From a checkpoint of a small mixture-of-experts model trained on Wikipedia: 467M tokens.
Below are experts of layer 7 (counted from 0) of a mixture-of-experts language model. Rows are named router (the router's row for the expert), up (a neuron's input weights, with its number), down (a neuron's output weights, with its number) and show model dimensions 96-191. Each number is 128 + 24 x the weight over its row's rms, rounded and kept within 0 to 255.
Before each expert's rows: "mostly gets" lists some tokens that are sent to it at least half of the time; "comes before" lists some tokens at least twice as common just after its tokens as in all text. This comes from a sample of Wikipedia text that the model never trained on. Tokens count by the router's weight.

# expert 18
mostly gets: "L |", "andidate | Votes |", "|---|---|---|---|---|", " % |", " |  |  |", "|---|---|---|---|"
comes before: "\n", " MP", " ·", "| ", " |", " km"
router [123 172  86 134  69 126 122 130 145 172 149 128 147 121 133 106 159 114 112 129 150  96 143 164 119 150 145 111 134 169 106 132 117 140 163 160 135 101 117 134 119  96  87 142 122 131 106 119 109  78 125 126 112  86 101 117 122 136 150 129 120 158 142 125 119  99 117 113 141 159 163 126  85 105 122 149  97 135 147 166 162  88 148 126  98 137 129 117  98 104  60 111 156 134 143 108]
up7 [124 127 215 118 125 132 123 162 136 151  83 156 116 147 153 107  88 158 172 124 102 134 141 131 134 121 137  83 159 160  76 148 105 134 147 147  89 112 157 177 146 103 115 152 132 112 140  84 118 124 157 122 138 115 119 141 103 156 137 156 115 119  92 150  98  87 100 144 165 153  84 130 117 103 128 158  96  97 162  93 119 116 162 136 119 151 118 137 121 116 158 128 146 129 110 119]
down7 [126 139 126 162 113 136 152 122 187  98  79 124 123 157 120 119 138  89 117 135 139 127  92 122 150  55 137 137 126 132 149 130 131 187 148 124 156 133 108 156 144  99 115  60 196  97  98  92 122  79 123 141 114  96 124  87 167  85 124 147 100 123 120 117 134 126 147 142 118 122  93 164 109  78 143 115 169 126 117 117 113 133  99 111 130 122 161 101 155 106 149 126 170 126  71  74]
up8 [139 113 152 131 151 118  86 153  71 160 137 119 122 144  96 160 114 139 151 151 168 112 113 135 147 114 120 155  94 144 115 112 105 113  97  84 120  96 143 146 130 147 140 133  95 145 115 164 146 119 139 162 161  89 132  94 122  97 126 101 132 114 151 117 161 131 136 110 117 141 131 127 137 159 130 125 140 117 189 114 121 106 135 124 137 108 131 162 153 109 127 121 196 181 124 119]
down8 [ 90 107 117 123 163 136 143 118 118 137 136 110 121 122  95  63 122 152 127 116 141 119 138 106 110 167 119  91 184 151 176 128 142  88  93 164 106  96 121 113 156  99  88 108 147 102 100  88 159 148 148 108 132 107 133 110  77 114 169 129  93 102 120 104 180 131 132 124 119 141 163 114  75  95 131 144 123 156 146 135 113 135 130 128 120 122 153  93  91 159  86 119 141  77 122 125]
up9 [108 164  98 112 139 155  93 154 200 148 161 161  76 135 104  60 120 134 186 110  97 131 110 130 113 160 154 144 130 142 127 114 120 150 117 103  96 145 134 102 138 136 109 144 120 131 156 116 102 126 130 106 105 147 113  95 142 140 139 179 130 105  82 175 151 158 109 136 150 144 122 126  91 132 156  80 149 130 135 107 153 101 131 128 132 169 153 138 154 155 142  90 115 110 127 130]
down9 [155 148 126 131 144 124 107 111  73 117 105 155 159 116 145 135  94  82  95 145 121 148 127 125 180 154 126 123 150 137 107 124 127 148  98 132 118 114 136 121 156 156 115 146  95 122 139 101 191 127 131 163 158 104 141 124 114 102 132 142 121 128 134 127 133 161  71 109 145 109 112 166 146 125 133 149 153 159 149 113 126 114 113 156 157 125  87 135 104 115 145 126 132 117 144 121]
up10 [136 145 125 144 134 137 119 152 131 107  98 183 112 128 127 135 114 115 133 109 141 169 131 117 153  91 111 165 151  91  93 124 112 116  96 163  92 146 128 125 120  94  93 130 134 148 116 150 147 123 163 146 121 118 113 122 131 159  93 103 119 151 138 106 119 126 160 138 113 126 112 158 131 141 113 114 113 136 130 142 142  96 127 147 141 106 158 114 151  83 144 103 126 186 129  99]
down10 [130 144 137 101 140 156 130 146 105  85 140 121 161 134  87 123 113 146 122 111  92 134 137  77 142 139 112 121 142  99 223  91 113 121 117  94  97 135 117 107 122 130 101 135 136 116 113 112 134  98 106 156 120 151 111 157 146 136 139 164 113 106 106 132 108 145 120 127 119 143 142 145 126 122 107  87 133  92  97  82 125 124 142 131 100 119  97 146 127 103 138 135 138 123  69  77]
up11 [156 136 123  35 152 153 116 114 130 119 129 155 133 110 145 127 106 102 107  67 118 158 117 170 123 114 128 174 155 132 128 163 117 111  64 114 112  98 128 144 138  83 142 107  96 119 118 112 162 117 141 120 119 153 131  81 134 114  84 132 165 113 146 174  91 109 130 134 129 107 155 101 148 118 127 104 114 100 110  62 160 109  93 116 149 135 121 115 173 151 137  93 133 169 122 134]
down11 [132 119 148 128 120 144 119 107 141 130  84 164 149 156 141 176  94 153 110 126 147 126 133 165 106 141 127  97 134  81 138  96 132 118 157 128 134 151 119 118 122  66 169 140 142 128 148 119 147 141 182 179 161 128 142 157 142 125 123 173 132 140 125  97 114 149 139 137 149  78  83  71 118 125 100 154 135 163 137  97 153  88 139 137 122 123 168 140 200 159  75 124 114 120 117 123]
up12 [105  77 149 143 112  89 145 125  83 122  99 148 156 140 126 149 108 131 125 125  76 117 123 142 169 152 133 151 111 112 104 143 137 151 152 110  95 121 119 144 160 132 113 127 150  84 124 156 116 134 169 124 120 141 127 132  83 128 125 111  97 134 123 109 131 152 134 143 103 118 117 142 131 150 129 116  95 132 120  78  86 181 123 136 165 170 179  79 163 135 106 105 138 139 141 158]
down12 [120 116 130 127 108  86  88 130 120 156 115 108 175 124 162  89 110 101  98 115 116 162 150 135 125 168 153 121 118  81  74 105 155 141 172 126 180 123 142 137 148 105 129 154 166 122 149 131 114  93 120 171 109 133 107 154 130 119 138 125 111 157 112 127 139 175 138 134 157 123 146 135 137 159 123 126 121 112 100 133 153 119 112 112 109  51 126 156 123 113 145 104 155 133 146  86]
up13 [ 86 127 139 123 139 116 116 125 110 198 113 132 132  73 111 128 118 127 121 122 146 109 116 134 168 164 123 110 157 147 175  86 132 128 117 155  89 106 143 116 130 105 140 145 141 127 117 145 144 113 186  87 214 147 167 134 149 127  87 118 154 146 140 115 132 113 126 167 153 135 105 124  99 150 126 105 140 131 156 101 153 131 150 137 117 110 157 118 119  98 142  66 132 110 116 148]
down13 [151 119 118  70 168 117 116 123 146  84 130 142 148 155 178 110 152 110  40 149 115 119  95 113 130 172 130 116 100 129 142 106 108 139 110  93  94 159 134 142 109 136  90 130 136 144 149 145 110 156 156 109 123 113 174 103  91 116  92  92 178 122 116  99 119 167 111  82 121 164 183 128 112 135 110  65 134 169 126 156 119 141  76 100 143 127 141 106 151 129  97 140 104 153 114  83]
up14 [102 109 113 133 108 130 123 137 135 119 152  99 135 128  98 107 131 130  93 151 133  99  95 147 150 134 102  87 121 143 137 103 115 165 108 152 158 137 125 129 177 148 145 165 128 152 118 137 105 135 180 102 139 149 122 150  95 127 136 110  98 125 133 171 153 139 127 170 141 156 125 103 149  86 155 141 144 160 181 120 105 138 128 145 130  75 127 152 117 143 123 109 102 120 111 133]
down14 [154  91 158 132 104 113 161 138 124 104 128 124 114 116 114 107 195 126 113 107 140 137 101 125  65 145 123 135 135 196 158 112 130 138 121 160 109  76 160 119  94 127 129 165 158 146 156 151 108 142 121 183 158 104 154  96 129  86 105 135 182  90 150 109 141 121 164 119 100 173 114  89  97 195 130 116  84 129  90 139 177 145 109 138 153 149 145 145 128 121 135 107 114 132  97 122]
up15 [129 103 131 125 136 108 165 149 148 170  98 153  92 118 100 110 108  90 116  91 128 125 160 165 142  83  89 103 106  92  75 140 135 149 150 155 166 148 173 146 111 149 121 176 150 106 106 139 140 112 108 145 107 133 142 196 135 146 132 131 141 113 144 136 110 120 129  93  98  88 109 111 137  87 112 140 172 162  95 114 115 107 145 117 137 124 148 103 106 161 132 150 159 108 140 118]
down15 [142 103  92 140  93 141 139 121 101 152 106  84 113  89  90 113 115 125 129 133 121 100 113 124 165 126 112 130 165 130 135 132 127 152 160 134 178  78 164 101 128 142 153 133 169 103 117 122 114 122 153  74 119 117 132 144 129 145 106 163 120 116 157 112 115 127 132 118 129 112 133 122 104 161 158 155 117 118 141  92 150  92 165 104 164 138 160 137 110 109 142 147 132 190 147 131]
up16 [122 154 159  94 142  82 113 139 125 129 172 106 137 102 107 125 169 154 176 148 153 134 123 114 181 102 112 121 157 155 161  91 118 134 141 164 137 157 129 120 167 138 142 152 142 115 151 111 138 153  89 126 154 143 117 157 126 147 137 131 137  57 133  94  98 104 163  96 156 117 123 139 170  89 148 108 147 164 136 124 157 132 146 114 176 110 116 140 127 172 119 129 103 131  73  75]
down16 [134  99 137 162 133 153 154 141 130  69 123  95 129 139 130 182 104  89 105 122 150 142 129 157 156  96 132 141 112 118 119 126  67 120 180 116 100 144  86 129 119  73 113 108 175 135  93 166 115 111 132 121  99 146 120 162 144  75 120 148 109 107 112 144 114 125 147 151 142 114 134 113 127 186 119 108 135 109 118 100  79 120  69  88 153 136 152 111 103 116 147 149 127 111 125 148]
up17 [132 118 180 134 153 158 119 150  81  94  98 140 123 133 156 104 163 134 101 107 100 140  63 147 116 118  93 163 161 141 117 122 153 149 175 129 137 126  96 108 118 131 152 157 147 122  99 151 143 175 120 130 105 127 148 161 128 161 124 129 100 124 113 148 114  96 135  90 151 108 122 145 140  74 113 131 124 113  96 141  79 143 107 157 118 156 134 127 139 132 129 137 144 153 128 169]
down17 [ 90 129 161 146  93 131 104 134 141 132 150 155 146 161 147 132 154 154  76 135 113 101 134 129 147 101 101 188 142 100 121  70  87 133 142 172 133 160 113 128 138 118 113 140  93 160 156 122 116 177 107 138 143 130 119 117 105  94  84 103  93 154 107 129 128 105 122 136 122  82 118 129 115 150 136 116 103 167 146 127 135 111 147 110 101  91 146 132 147 138 139 131 113 139 135 127]
up18 [ 86  98 109 130  98 136 130 180 156 130 130 109 130 140 162 155 164 107 138 141 135 129 117 152 105 143 110 124  71 110  99 105 139 154  97 160  98 120 136 122 100 104 125 134  89 124 131 132 124 167 109  80 116 104 131 153 127 124 156 151 111 138 154 169 148 144 135 119 128 126 146 190  96 150 138 139 160 143 149 118  82 102 149 140 133  94 107 105 115 137 143 160 125  98 122  90]
down18 [132 106 125 116 120 110 128 168 166 145 163 120 131 131 109 122 175 136 138  94 119 123  94 114 145  83  98 188 126 100 127 128 143 139 136  83 115  99 111 155 138 101 144 140 133 149 167 124 159 174 132 155 143 145 140 141 129 114 117 103 148 121 103 167  83 107 119 116 105 186 113 140 184 105  86 114 111 120 141 137 116 135 117 135 108 118 116 123 112 119 136 111 129 134  89 129]
up19 [146 154  92 113 147 131 142 168 116 117 146 133 130 127 118 161 102 180 122 114 128 109 148 145 192 121 179  76 137 149 130 100 146 130 120 150 113 139 121  92 124 106 146 107 147 172 156 148 114 113 101 103 114 145 129 120 104 144 152 106 135 106 114 111 103 106 148 128 141 147 193 117 139 156 145 152  91 133 118 186 142 152 131 122 117  99  99 155 117 128 131 159 135 155 113 103]
down19 [171 156 113 120 162 119  97 160 107 159 108 139 160  97 145 146 129 149 134 107 158  92 133 166  78 114 129  90 138 131 101 131 131 115 177 134 136 155 127 145 152 133 119  94 102 146  87 139 146 134 135  87 183 159 128 117 105 160 116 144 113 182  72 142 132 126 148 110  94 105 147 118 129 144 153 134 145 115 174 135 156 174 157 115  83 121 136 147  98  77 110 102 112 155  93 156]
up20 [152 108 121 105 169 104 158 117 113 141  94 106 117 109 138 132 108 157 111  90 110 158 165 106 138 154 126 158 123  85  73  87 137 103 112  96 132 136 150  96  77 159 110 141 112 158 136 164 119 120 155 147 119 120 157 127 130 144 123 143 119 144 161 134 144 122 130 139 117 134 111 150 182 127 141 147 113 117 169 158 130 112 134 155 114  88 131 137 104 133 146 121 134 129 127  70]
down20 [117 112 133 110 108 122 162 141 135 117 133 153  90 161 169 132 149 155 153 147 141 102 157 144 148 178 127 118 136 123 101 160  91 146 137  89 117 125 171 109  90 161 121 176 117 161  90 152 135 145 143 118  95 153  74 134 113 124 139 161 157 124 147 141 120 152 145  97  95 109 132 153 159  92 132 131 119  95 147 136 132 166 164 125 156 105 131  98 153 129 137 102 218 134 150 115]
up21 [127 113  78 123 117 115 150 118  74 123 107 123 178 113 118 111  91 140 112 126  95  86 101 128 152 118 167  93 164 101 116 106 108 119 160 137 100 105 150 150 122 150 170 128 148 100  76 100  74 109 165 132 167 104 119 113 120 134 102 147 155 176 129 118 115 102 136 137 144 125  57 119 146 113 108 134 132 119 116 141 147 139 176 118 131 171 109 164 117 128  92 118  88 131 134 143]
down21 [122 111 163 106  70 100 116 161  82 126 120 113 101 144 127 140 158 107 107 209 122 139 170 177 121 117 153 123 149 108 118  99 117 172 126 194 131 113 136 116 151 108 115 117 135 144 105 147 145 142  99 158 151 134 110 132 136 143 183 135 158 106 134 106 139  98 143 106 153  81 141 113 109 127 172 121 131 146 139 127 122  87 115 114  75 113 132  85 148 148 116 134 135 130 125 101]
up22 [139 158 117 126 118 121 141 136 104 126 117 125 130 111  93 123 112 134 114  86 135 116 143 132 102 181 153  87 108 135 129 142  64 125  98 125 143 106 158  92 110 123 146 100  85 113 147 143 112  97 146 135  92 135 118 103 107 107 149 122 166 110 126 133  85 151 134 145 140 146 146 128 114 139 112 110 131 158 133 164 118 175 105 100 123 113 101 138 102 127 144 117 114 127 173 120]
down22 [118 197 119 149 175 158  99 165 121 153  92 106  90 139 134 171  83 118 143 152 155 163 121 134 161 121 140 104  95 124 124 145 117  86 149 131 118 157  77 110 104 127 163 125 148 130 112 153 143 117 137 118 106 128 123 164 128 133 100 133 119 109 105 144 126 131 148 137 116 150  75  97  94  87  85 125 120 169 135 117 112 149 138 120 142 128 131 122  96 134  92 112 148 103 140 140]
up23 [107 153 118 162 125 122 103 151 118 130 108 159 103 122 119 150 107 132 116  98 134 150 137 166 145 133 138 119 152 130  71 157 123 170 106 104 156 143 119 162  99 120 139 132 142  96 146 150 152 118 152 163 108 108 122  90 129 176 126 140 109  95 131 142 109  96 107 161 160 101  95 116 148 150 143 117 136 133  92  73 116 143 134 100 158 122 136 101 111  90 121 119 124 107 139  95]
down23 [128 150 148  94 144 119 185 105 114  95 158 155 151 127 134 140 125 134 143 112 111 136 156 100 105  94 116 133 133 115 120 130 132 113 109 144  74 141 120 142 131 110 151 132 105 113 148 121 143 150 125 156 103 182 102 162 129 136  99 124 107 132 104 113 141 154 149 124  63 131 135 138 121 154  81 130 142 136 164 117 141 148 138 123 130  80 184  96 145 125 152 137 109 124 120 106]
up24 [157 134 103 129 113 116 123 168  92 170 133 147  82 117 137 120 136 154 116 112  78 135 137 131 149 146 129 143 118 142 188  98 158 138 131 138 144 147 151  90 137 111 124 109 131 126 123 162  96 112 162 159 144 138 122  92 106 107 148 131 182 159 120 149 167 131 132 165 140 142  96 128 101 122 120 135 121 103 109 160 127 114 144 150 135 113 129 118  96 121 106 131 111 100 107 143]
down24 [136 122 170 132 172 126 116 165 113 157 147 134 145 121 112 143 128 131 127 129 119 126 131 147 130 105  80 124 115 145 117  97  91 142  94 106 159 146 147 153 121 116  98 173 103 152 125  95  69 150 173 129 139 120 111 125 105 170 101 146 111 110 121 109 151 137 163 104 121 129 146 133 173  92 140  82 118 173 114 110 125 137  85 134 160 141 137  94 137 164 155 142 131 173 134  89]
up25 [131 127 132 129 129  71 118  89 119 127 133 120 136 109 137 156 137 120 138  99 160 134 124 137 160 156 130 108 132 160 117 154 156 121 153 107 127 105 133 106 110 153 117 145 124 114 118 105  87  98 127 126 129  97 144 119 138 135 146  99 100 135 160 113 145 126 121 171 161 127  88 131 104 145  98 121 156 154 164 146  85 137 128  84 123 106 119 107 131 147 128 149 143 147 139 137]
down25 [152 128 102 179 120  93 121 128 114 147 150 104 110 133 126  87 103 119 125 146 113 172 113 123 130  98 101 118 153 113 102 146 107 147 114 147 139 133 108 136 159 147 129 155 139 173 114 153 111 162 130 147 126 107  81 175 133  69 122  98 130 140 100 132 125 157 137 100 123 159  89 101 142 131 126  78 136  97 173 111 147 115 146 164 120 104  86  96 150 119 125 116 136 126 151 115]
up26 [105 127 139 122 116 116 139 148  91  82 112 132 118 166 133 136 143 160 116 135 136  94 123 153 134 164 150 160 181 119 150 156 139 103 145 140 127 134 134 133 146 143 134 146 138 141 146 172 109 131  98 131 118 123 126 141 144 103 164 121  64 151 104 122 118 142  65 142 130 161 161 183 124 133 113 176  90 111 162 160 114 130 119  88 152 157 170 131 104 115 166 123 198 121 136 170]
down26 [117  73 104 153  93 132 106 107 138  95 153 124 170 105 120 168 167 134 127 180 106 152 126 100 128 111 162 132 100  99 117 145 122 143 120 145 141 105  92 107 146  95 170 120 127  93 128 168 133 107 140 142 131  98 112 127 121 112 117 121 100 160 114 137 140 145 138 124 134 149 129 113 115 118 156 117 103 127 155 122 160 152 116 128 113 148 110 127 150  72  96 110 116 126 100 152]
up27 [126 142 134 141  91 104 151 134 165 108 130 112 168 127 114  91 155 143 118 111 141 114 143 150 115  95 162 124  92 140  96 132 167 122 146 117 105 137 125 124 142 116 129 102 164 131 108  94 125 109 148  78 157 143 106 150 117 107  64 112 138 129 115  69 157 101 167 136 106 127 129 159 149 125 106 131 155 135 130 142 120 133 154 169 140  99 138 132 176 134 131 134 122 145 116 126]
down27 [110 155 138 109 163 122 131 187  97 124 102 131 145 136 154 171 110 162 120 149 100 130  69 152 139 157 141 124 113 157 138 113 144 104 183 132 153 150 134 131 130 117 164 131 136 120 107 128 135 149 145 162 133 159 143 140  99  98 116 111 122 161 117 103  88 130 150 149 111 100  81 174  92 110 111 104 101 128 137 133 145 117 114 120 106 129 162 165 123 149  97 120 156 127 147 108]
up28 [151 135 123  93  85 150  94 155 159 114  93 141 170 125 124 101 187 145 140  90 160 106 118 166 158 145 140 151 112 117 152 128  92  98 130 135 105 102 116 121 120 152 102 145 144 108 112  98 118  99 106 154 189 122 134 117 101 137 134 142  99 170 163 152 126 151 103  86 117 146 107 139 112 103 117 150 111 110 150 148  85 101 167 151 109 152 143 131 130 140 145 138 150 128  99 155]
down28 [107 128 165 180  96 147  96 170 145 155 121 150 161 116 132 131 139 101 172 137 125 149 158 137  91 126  87 120 114 139  95 112 128 108 173 141 111 130 126 129 170 190 152 141 112 147 136 128 126 138 126 130  75 153 161 158 109 113 119 110 127  91 146 141  86 121 144 141  97 149  97 119  95  83 119 137 107 101 140 105 137 107 103 128 112 135 127 132 130  73 148 116 121 137 151 122]
up29 [147 135 164  80 101 158 135 132 136 143 122 128 101 129 115 133  51 159 105 119 121 130 171 144 138  96 105 137 155 148 140 147 140 110  92 137 155 148 135  88 110 118 155  89 120 173 135 135 162 135 147 117 140 116 122  96 113 125 137 115 116 103  86 122 169 126 114 143  95 152 142 176  87 116 107 122  97 140 142 151 138 112 139 105 102 139 167 121 135 144 154 122 146 115 164 150]
down29 [128 135 131 124 153  85 105 129 123 104  78 124 112 149 106 141 132 130  98 123 102  87 102 112 154 113 142 156 121 130 110 161 169 117 111 105 115 162 143 108 136 110 129 109 145  88 150 174 119 121 150 126 142 118 118 126 103 148 133 131 137 168 135 151 165 127 210  83 150 123 110 127 121 115 179 107 148 123 156 133 105 115 113  84 188 144 118  95 150 153 129 178 126 151  98 136]
up30 [137 121 157 133 105 170 122 160 152 126 113 130 148 118 102 165 106 151  96 130 150 104 119 130 129  95  89 125 131 116 108 155 138 144 147 204 123 123 120 157 151 121  98  93 109 133 125 162 128 112 112 135 101  81 139 130 148 146 127 157 148 128  84 182  82 101 123 162  74 145 155 151 140 120 113 141 143 150  62 141 121 105 129 125 116 115 125 140 110 165  96  95  73 101 114 161]
down30 [116 205 152 173 108 104 149 117 117 134 106 111 117 141 111 138 147 149 120 103 117 146 104 105 116 137 124 112 131 139 157  86 145  80  95  98 113 166 124 116 136 101 173 169 161 126 154 140 149  77 122 124 145 119 136 167 143 131 145 140  92 128  90  77 120 132 105 112 148  74  96 137 152 142 157 165 147 108 129 144 113 146 147 122 136 128 118 155 150 131 142 141 108 122 157  85]
up31 [123 121 102 146 127 161 145 151 120 138  99 123 152 129 126  86 150 120 134 142 105 124 134 169 112 108 149 150 123 153  97 111 124 119 119 114 164 155  96  90  95 154  95 131 108 154 118 127 135  71 114 153 144 125  90  88 159 148 137 115 129  80  85 147  83 128 121 108 181 117  95 114 132 151 103 119 119 107 171 105 147 153 130 174 152 110 106 139 139 102 129 156 147 114 125 140]
down31 [141 164 108 120 192 135 173 119 150 125 140 140 152 130 162 109 137 112 152 150 113 100 128 126 118 117 144 117 156 101 157 114 137 149 162 123 163 144 136 172 136 137 134  69 143 105 113 149  99 116 165 109 121 152 100 140  81 113 164 104 121 108 123  88 125  94 147 173 129 156 136 130 132 108 116 159 140 150 147 160 188 127 103 104 112 133 129 114 154 142 113 129 133 110 120 118]
up32 [127 139 102  85 126 101 200 149 147 154 105 141 109 125 155 109 213  83 142 121 125 139  64 137 138 146 149 140 121 143 122 137 110 137 118 136 154 186 121 142 118 124  71 105 114 113 116 126 126  91 107 135 145 126 157  68 150 159 150 105 108 144 138 163 145 138 108  95 164 140 112 109 104 157 135 123 139 136 104  97 126 163  89 154 166 160 188 134 110 126 134 156 153 119 140 152]
down32 [141 129 154 110 184 160 106 130 109 132 125 101 115 128 168  86 152  97 139 150 126 114 146 137 162 161 120 176 170 137 102 139 139 174 127 104 107  92 122 144 158 114  84 104 141 149 112 154 128 111 119 106 160 121 116 162 143 103 151 168  98 138 138  87 136 129 141 128 153 149 111  95 191  99 134 145 152 133 128 156 126 128 131 138 146 131  98 131 130 150  94 110 104 146 108  91]
up33 [152  83 123 127 163 101 121 136 132 163 125 116 134 119 121 106 146 119 145 107  94 146 160 141 152 148 108 132 156 145 128 114 159 160 159 128 126 102 119 106 112 106 138 109 121 126  98 159 101 182 107  73 116 126 128  86 155 111 144 126  99 129 125 129  93  81 129 116 138 151 121 108 142  88 149 116  99 103 125 157 149 111 150 139  92 149 159 127 150 124 107 134 152 137 144 142]
down33 [115 149 134  96 110 141 127 161 111 126 130 154 118 116 156 142 167 150 155 145 118 131 118 135 152 123 115  93  99  85 139 106  97 160 118 136 126 121 119 105 160 160 124 100 139 139 118  74 145 119 136 109 128 127 152 121 124 122 152 144 143 138 139 136  94 135 117 116 111 124 124 102 177 130 163 131 135 170 135 118  88 142 122 123 173 138 100  81 101  77 125  98 118 129 115 142]
up34 [130 149 131 156 144 157 132 132 118  83 115 145 125 132  77 135 150 116 119 112 153 141 127 113 151 125 104 128  99 126 132  65  89 145 145 155 162 126 105 153 132 119  95 134 120 108 156 123 140 181 184 113 132 104  93 121 124 101 166 147 115 105 151 128 100 134 153 135  86 184 126 112 139 176 157 149 133 141 125 111 179 136  96 108 142 124 117 111 125 147 140 115 109 145 150  97]
down34 [ 94 122 109 170 138 148 132 157 135 143 143 171  92 115 123 192 100 124 145 197 153 126 136 145 126 136 147 136 142 112 138 122 118 118  86 133 173 132 167  96 101 119 108 129 164 120 149  79 138 134 132 136 157 116 149 111 109 115 141 154  94 158 136 145 149 187 118 123 162 105 145  94 131 144 122 117 119 104 105 142 111 162 116 141 126 146 140 156 143 194  92 146 110  86 115 119]
up35 [114 160 149 147 151 147 152 144 150 157 125 125 103 164 137 102 125 150  94 138 108 124 157 150 101 139 101 155 105 148 125  90 110 165 158 164 174 102 164 131 134 139 134 114 129 135 120 135 131 133 151 124 148 188 120 136 129 175 175 118 153 150 141 119 106  92 108  80 131 141 142 105 141 132 131 134 175 136 134 127 148 175 106 130  99 135 102 130 109 143 128 149 161 120 140 190]
down35 [153 125 101 121  90 103 105 139  94 135 149 140 193 128 164 106 142 107 136 156 157 110  97  98 120 136 112 136 100 132 138 158 108 120 111 116 153 120 146 108 124 160 104 135 121  94  99 143 147 126 112 108 170 149 160 114  86 108 159 138 104 149 138 118 149  68 149 139  96 156  88 133 168 131 104 152 155 158 152 146 138 159 111 102 112 143 127 128 113 101 127 147 121 146 107 122]
up36 [148 120 128  99 125  88 124 148  97 127 161  99 133  91 166  88 116 135 115  87  87  96  92 100 149 109 173 135 147 149 121  95 128 117 110 145 110 118 146 146 134  91 117 126 120 151 112 104 107 153 173 117  89 111 148 101 138 159 142 108 126 120 135 149 145 123 131 116 129 118 169  92 121 111 119 177 112 135 158  91 107 128 144 107 147 128 125 112  94 106 129 134 138 121 116 135]
down36 [159 172 103 145 188 165 127 133 134  90 148 136 111 148 150 106 133 148 114 143 123 125 176 144 114 102 123 125 140 123  90 129 161 114 122 129 162 121 111 125 117 114 109 140  75 130 153 148 123 112 134 100 136 108 120 176 137 104 146 112 112 116 111 116 105 163 132 116 114 123 137 115 135 112 124  87 160 146 157 135 143 131 119 159 127 177 105 137  93 111 137 180 128 101 162  96]
up37 [113 142 161 156 106 139 161 131 106 151 112 141 106 113 125 135 153 116 123 193 106 134 120 110 165 162 104 137 113 144 109 117 100 130 128 145 102 152 157 120  85 149 118 105 118 143 105  75 135 135 121 117 117  98 135 107 110 167 126 150 134  97 116 109 157 104 103 127 112 112 108 180 121 141  67 121 126 120 158  89  97  96 134 111 152 153 107 128  98  83 161 151 106 122  83 134]
down37 [118 140 113  99 156 123 140 111 121 124 116 119  85  97 153 137 130 112 150 159  96 118 127 119 169 183 155 115 127 116 120 102 131 127 140 132 128 146 127 139  66  92 161 109 119 147 140 166 127 107 137 149 118  77 141 118 141  87 137 131 106 137 162  98 138 106 135 150 124 131 147 117 134 124 148 123  93 134 121 119 139 162 153 125 164 107 210 153 141 158 137 135 130 136 148  61]
up38 [171 152 122 124 121  85 122 113 145 158 100  79 127 148 101 139 151 138 129 133 198 101 105 150 110  58  93 115 117 100  93 128 123 122 141 154 116 129 107 145 135 116 123 137 101 171 160  97 133 165 111 112 159 128 140 126 126 130 142 141 129 112 108 144 120  89 113 144 147 125 118 133 105 132  96 109  62 179 105 128 152 104 128 117 141 132 154 121 148 150 145 142 136 173  82 115]
down38 [130 132 128 126 124 141 116 116 151 116  66 103 165 129  92 124 148 118 154 120 165 113 138 185 142 115 160 105  94 111 132  85  94  84 121 129 148 112 117 109 132 106 143 136 147 147 105 135 101 108 126 131 143 161 133 101  89 155 137 152 128 169 152 126 159 160 117 114 149  90 154  79 121 139 131 129 151 110 142 115  94 151 126 128 135 142 148 108 148 111 138 141 149 113 142 107]
up39 [143 120 122 122 130 140 132 108 109 131 144 107 105 135 170 127 118 100 118 157 141 133  81 137 108 124 170 122 127 134 138 112 119 163 124 103  99 136 149 121 101  70 120 145 121 114 130 100 113 147  92 155 123 160 143 126 121 125 125 129 141 106 107 136 148 124 170 135  88 129 166 130 136 128 106 143 161 115 133 132 125 128 115  92 137 142 115 152  93 128 150 105 150 110 123 128]
down39 [125 129 132 127 101 136 109 118 152 152 104 141 144 133 140 147 130 148 149 105 154 115 137 103 107 145  85 170 147 133 106 129 120 117 133 118 109 107 118 174 145 157 133  87 134 124 108 129 158 101 109 161 143 111 108 116 187 133 143 107 108 120 120 149 126 116 113  91 133 117 151 157 145 133 109 138 139  84 105 137 179 120 121 103 122 158 123  73 152 103 153  79 109 115 135 111]
up40 [108 138 153 115 139 124 106 108 128 125 125 134 146  79 128 132 125 128 163 143 125 148 114 118 155 109 141 121 100  96 151 130 130 145 118 113 114 200 100 149 178 160 140 128 117  99 127  81 111 151 147 121 129 121 158 130 151 120 157 153 148 174 144 152 117  77  75 144 117 149  83  95 114 134 138 173 171 156 128 163 141 111 137 131  99 190 120 127 124 126 152 103 153 133 124 140]
down40 [144 157 142 133 151 205 158 115 127 120 148 104 101 184 130 162 122 136 122 137  74 114 158 161 129 147  91 103 120  82 110 130 122 159 108 140 138 128 112  85 105 126 153 121 151 153 129 168 130  88  63 181 144 135 143 102 132  75 119 144 118 100  85 113 165 112 141 105 131 141 152 120 133 131 117 114 140 143 107  87 145 105 132 131 134 106 134  95 121 129 102 100 118  90 136 139]
up41 [108 128 123 111 126 122  96 129 106 137 125 101 134 161 118 149 107  93 135 144 151 127 124 165 129 113 104 131 131 121 131 135 136 131 103 136 138 139 116  74 120 174 122 138 114 145 117 169 165 138 150 117 136 154 138 163 141 150 172 101 105 134 156 152 146 114 117 152 118 196 113 154 103 147 103 101 119 123  99 190 122  59 146 156 148 124  98 155 133  93 148 156 105 137 120 124]
down41 [144 174 101 128 136 156 110 142 167 165 105 113 154  94 134 111 174 151  92 135 135 103 167 106  79 132 128 135 112 131 118 119 157 139 127 115 102  96 148  88 107 128 131 138 140 120 146 125  95 113 158 139 118 105 110 129 157 115 119 134 147  99 107  75 117 128 100 177 170 136 156 132 123 176 128 161 122 106 103 134 118 100 132 121 128  92 123 117 151 139 114  92 111 152 128 137]
up42 [ 96 121 124 128 102 103 165  51 127 132 164 105 119 163  97 125 155 122 160  99 132 126  99 149 109 112 154 126 162 149  95 103 130 155 128 146 135 132 136 107 117 160 118 107  96  97  92 121 113 122 135  99 134 118 130 142 124 146 122 156 133 107 129 111 139 117 161 107 110  91 144  80 168 133 151 134 147 161  75 139  90 160 115  96 164 122 174 129 122 140 120 120 157 111 147 155]
down42 [ 90 138 161 127 105 148 138  98  95 137 152 132 113 131 120  97 105 133 118 135 123 134 182 129 100  81 153  77 110 141 156 118 118 124 160 192 155 157 134  87 134 110 124 109 204 163 123 135 169 138 163  84 131 116 116 149 137 147 133 114 156 148 188 148 152 150 131  85 131 142 133 150 159 166 121 114  90 125 128 156  97 163 153 163 105 139 154  93 141 120 121 166 147 155 106 145]